{
  "d_model": 224,
  "balance_loss": 0.0127,
  "balance_bias": false,
  "lr": 0.00497
}
Below are experts of layer 2 (counted from 0) of a mixture-of-experts language model. Rows are named router (the router's row for the expert) and show model dimensions 0-223. Each number is 50 + 15 x the weight over its row's rms, rounded and kept within 0 to 99.
After each expert's rows: "comes before" lists some tokens at least twice as common just after its tokens as in all text. This comes from a sample of Wikipedia text that the model never trained on. Tokens count by the router's weight.

# expert 28
router:41 60 54 78 62 60 44 58 92 53 72 61 67 47 55 48 47 65 75 26 53 57 57 55 40 61 88 58 59 39 62 51 57 44 44 41 33 50 36 76 56 51 54 63 56 49 32 59 65 55 55 50 41 24 44 52 35 55 47 52 46 24 15 39 22 44 39 41 66 83 17 60 51 59 43 45 71 50 64 47 27 46 43 58 61 23 41 71 63 54 51 58 16 37 80 19 59 26 72 29 74 47 54 68 40 50 42 48 51 57 50 18 46 56 43 41 53 57 36 55 84 58 55 50 57 53 54 39 26 60 72 52 19 43 49 48 47 50 41 59 22 38 66 12 32 19 49 32 52 45 58 66 67 44 63 33 55 19 63 43 60 66 38 40 26 43 38 53 45 67 65 50 57 53 46 69 78 26 48 48 15 50 31 65 53 63 44 58 55 57 35 84 42 66 39 53 62 46 64 63 18 55 45 52 60 60 47 41 70 65 41 34 56 61 68 26 48 48 40 59 19 39 43 47
comes before: " the", " he", " and", " it", " but", " a"

# expert 43
router:43 60 30 62 76 56 31 40 65 29 26 62 52 36 27 40 33 59 63 54 37 66 69 50 41 35 41 40 61 42 52 36 47 30 28 37 55 46 45 76 65 65 72 66 75 57 24 49 61 59 70 37 33 41 36 65 35 73 44 21 38 49 43 24 76 78 31 54 66 57 35 65 28 71 35 31 51 29 66 34 34 43 25 63 65 41 58 57 42 79 69 27 46 34 29 30 32 39 59 34 62 48 48 60 33 40 34 41 39 71 25 56 30 30 52 51 74 37 45 66 38 29 63 65 36 62 48 36 48 62 64 75 36 41 68 64 36 42 42 52 47 54 68 57 29 61 35 26 69 35 44 62 39 42 70 41 64 45 58 61 65 64 37 25 23 40 31 67 42 64 68 39 65 50 31 45 51 46 42 40 35 66 33 69 54 34 52 38 73 61 34 56 35 54 40 70 76 69 33 64 42 72 67 73 46 69 40 67 35 71 60 38 55 59 72 36 40 54 37 56 40 34 63 75
comes before: ",", ".", " that", " million", " (", " ="

# expert 18
router:52 63 26 62 61 58 44 40 58 33 29 77 59 35 34 45 45 68 67 47 39 73 72 56 31 43 26 42 47 34 31 38 38 35 32 33 60 63 48 72 67 73 70 62 74 68 38 60 66 68 66 30 31 42 41 70 37 68 34 31 41 43 32 32 91 71 40 76 63 48 31 63 39 68 34 42 53 28 59 30 42 34 35 71 64 44 66 58 38 63 59 43 48 25 37 38 35 44 67 33 58 57 48 51 38 20 27 44 33 76 37 56 34 32 52 54 62 49 34 66 50 37 68 66 39 58 44 30 46 60 55 60 32 45 62 66 38 34 28 56 59 52 64 37 35 61 44 30 60 41 44 73 45 36 58 46 68 40 59 57 68 59 20 26 30 34 39 68 35 74 63 38 64 48 35 43 44 44 44 42 28 61 35 71 59 18 62 50 60 70 31 72 32 56 42 67 66 66 43 64 38 61 56 70 45 72 34 69 43 69 62 43 67 60 62 35 29 67 36 59 34 30 60 76
comes before: " |", " of", " active", "e", " War", " ago"

# expert 2
router:88 55 42 44 59 67 43 01 79 38 70 58 60 63 25 59 46 63 68 39 32 55 45 67 49 46 50 31 54 61 62 50 47 50 57 45 57 52 71 46 52 49 52 59 59 58 49 36 53 58 44 44 50 36 28 64 41 63 50 43 45 04 63 48 35 60 42 49 68 52 38 56 51 43 00 56 91 48 44 36 30 40 49 63 98 65 49 44 32 58 47 40 29 52 76 37 27 01 59 34 38 56 17 65 33 52 48 19 40 51 47 55 39 53 29 65 55 17 42 71 47 42 55 74 60 73 08 43 54 66 68 60 22 32 54 66 58 30 50 60 40 49 64 31 27 62 47 40 44 47 42 51 67 49 52 39 43 58 55 54 49 42 39 49 54 47 27 73 54 62 42 43 53 46 65 42 00 58 47 66 30 51 54 61 36 55 67 39 66 68 51 82 48 59 45 56 64 59 45 44 55 50 62 54 21 49 48 53 67 51 62 54 60 57 48 39 43 58 46 58 46 44 52 41
comes before: " the", " a", " his", " their", " its", " this"

# expert 23
router:69 53 40 39 46 52 46 58 65 41 72 45 99 38 26 48 40 48 57 14 46 69 43 26 28 24 53 45 66 48 59 37 25 48 43 35 26 56 59 58 65 68 70 72 61 72 55 24 46 51 71 30 49 56 43 63 26 54 58 45 41 63 44 57 75 53 35 43 53 76 36 65 54 64 43 44 43 49 82 33 53 51 43 49 40 45 52 80 53 56 57 49 55 44 42 23 48 44 62 57 50 63 43 50 41 49 23 49 25 60 54 62 42 40 62 52 71 47 46 44 64 18 49 44 55 44 35 50 49 44 78 54 21 52 63 55 44 17 36 81 33 14 60 74 15 43 58 37 86 54 45 48 49 19 60 54 72 44 72 56 54 68 45 44 55 49 16 62 45 63 57 28 66 49 57 60 60 29 53 54 22 62 43 48 38 46 46 54 47 53 43 65 47 46 32 78 55 52 41 51 39 45 45 55 41 53 55 55 37 45 61 31 50 34 73 34 48 55 07 39 16 41 49 79
comes before: "\n", " The", " In", " He", " It", " This"

# expert 47
router:39 65 37 65 58 65 23 65 79 45 25 62 58 40 37 46 37 66 70 29 45 52 53 55 40 41 34 34 93 45 45 35 56 50 47 36 00 53 66 74 52 58 65 54 60 61 49 49 51 56 59 46 50 40 32 67 39 69 45 42 51 42 80 35 91 65 51 51 58 48 49 62 44 54 38 36 57 41 63 45 46 52 39 47 42 92 55 52 58 61 67 45 57 43 23 41 30 58 61 52 69 59 41 63 30 39 51 40 37 59 45 87 44 38 49 88 59 34 46 44 69 36 62 51 71 44 42 39 43 51 67 55 25 46 61 56 40 47 50 71 97 85 50 16 49 33 56 34 93 49 48 64 63 38 55 23 60 52 65 60 57 54 42 31 36 42 53 74 47 77 48 38 46 48 26 11 79 41 51 23 32 61 46 56 52 51 29 44 50 55 44 80 40 59 49 57 64 62 38 62 30 49 57 66 48 47 49 49 40 53 60 48 53 45 58 43 41 72 42 63 41 50 53 86
comes before: " ", "\n", " 1", " 0", " 2", " 3"

# expert 25
router:17 51 25 49 52 66 13 47 65 36 98 61 41 42 59 50 46 58 60 42 57 50 62 23 45 40 61 64 44 44 56 56 38 32 55 33 61 41 27 68 64 56 51 69 68 53 31 11 62 58 60 34 56 37 48 66 41 48 58 41 05 50 46 46 64 56 52 61 62 61 53 40 20 62 27 60 38 51 65 39 33 19 51 66 50 43 57 54 34 52 51 60 02 33 57 55 29 63 82 28 62 54 32 56 31 44 48 41 51 59 37 39 31 42 38 58 50 61 36 65 90 39 49 48 28 67 29 49 32 52 71 63 35 53 43 57 34 36 44 35 92 37 49 35 55 30 04 47 13 47 66 63 10 44 53 52 63 38 47 57 69 62 36 45 47 37 46 67 33 58 42 42 51 44 42 55 46 60 48 55 30 51 43 54 39 33 51 56 71 63 49 70 51 56 31 64 58 64 32 45 55 70 37 54 60 50 47 50 30 56 62 39 44 60 50 47 59 49 32 57 28 37 62 77
comes before: " of", " was", " is", "'", " to", " that"

# expert 20
router:31 64 31 43 44 50 52 41 57 39 67 60 48 30 26 61 39 44 63 51 52 66 69 71 33 37 40 94 39 49 48 47 36 46 49 37 65 32 43 51 54 63 65 63 60 72 23 57 32 68 82 45 46 94 41 53 31 66 48 37 49 52 37 40 45 45 28 58 72 99 32 48 47 73 29 45 54 43 34 42 48 48 43 60 53 73 78 52 41 44 55 22 47 47 96 32 49 37 60 53 42 42 50 38 35 44 35 55 41 67 44 66 31 36 65 46 46 93 56 60 57 38 46 43 66 74 26 42 36 54 53 62 39 41 63 55 42 25 50 66 78 16 57 61 43 70 44 20 57 58 58 60 86 44 60 42 80 58 37 61 54 47 41 43 28 53 41 39 50 60 55 32 51 35 62 59 34 51 31 33 43 64 44 60 21 41 83 46 48 53 24 73 43 60 41 44 53 43 29 45 31 50 50 67 47 56 48 67 31 72 53 38 66 39 60 31 43 61 41 63 37 34 56 48
comes before: ".", ",", " of", " in", " and", " for"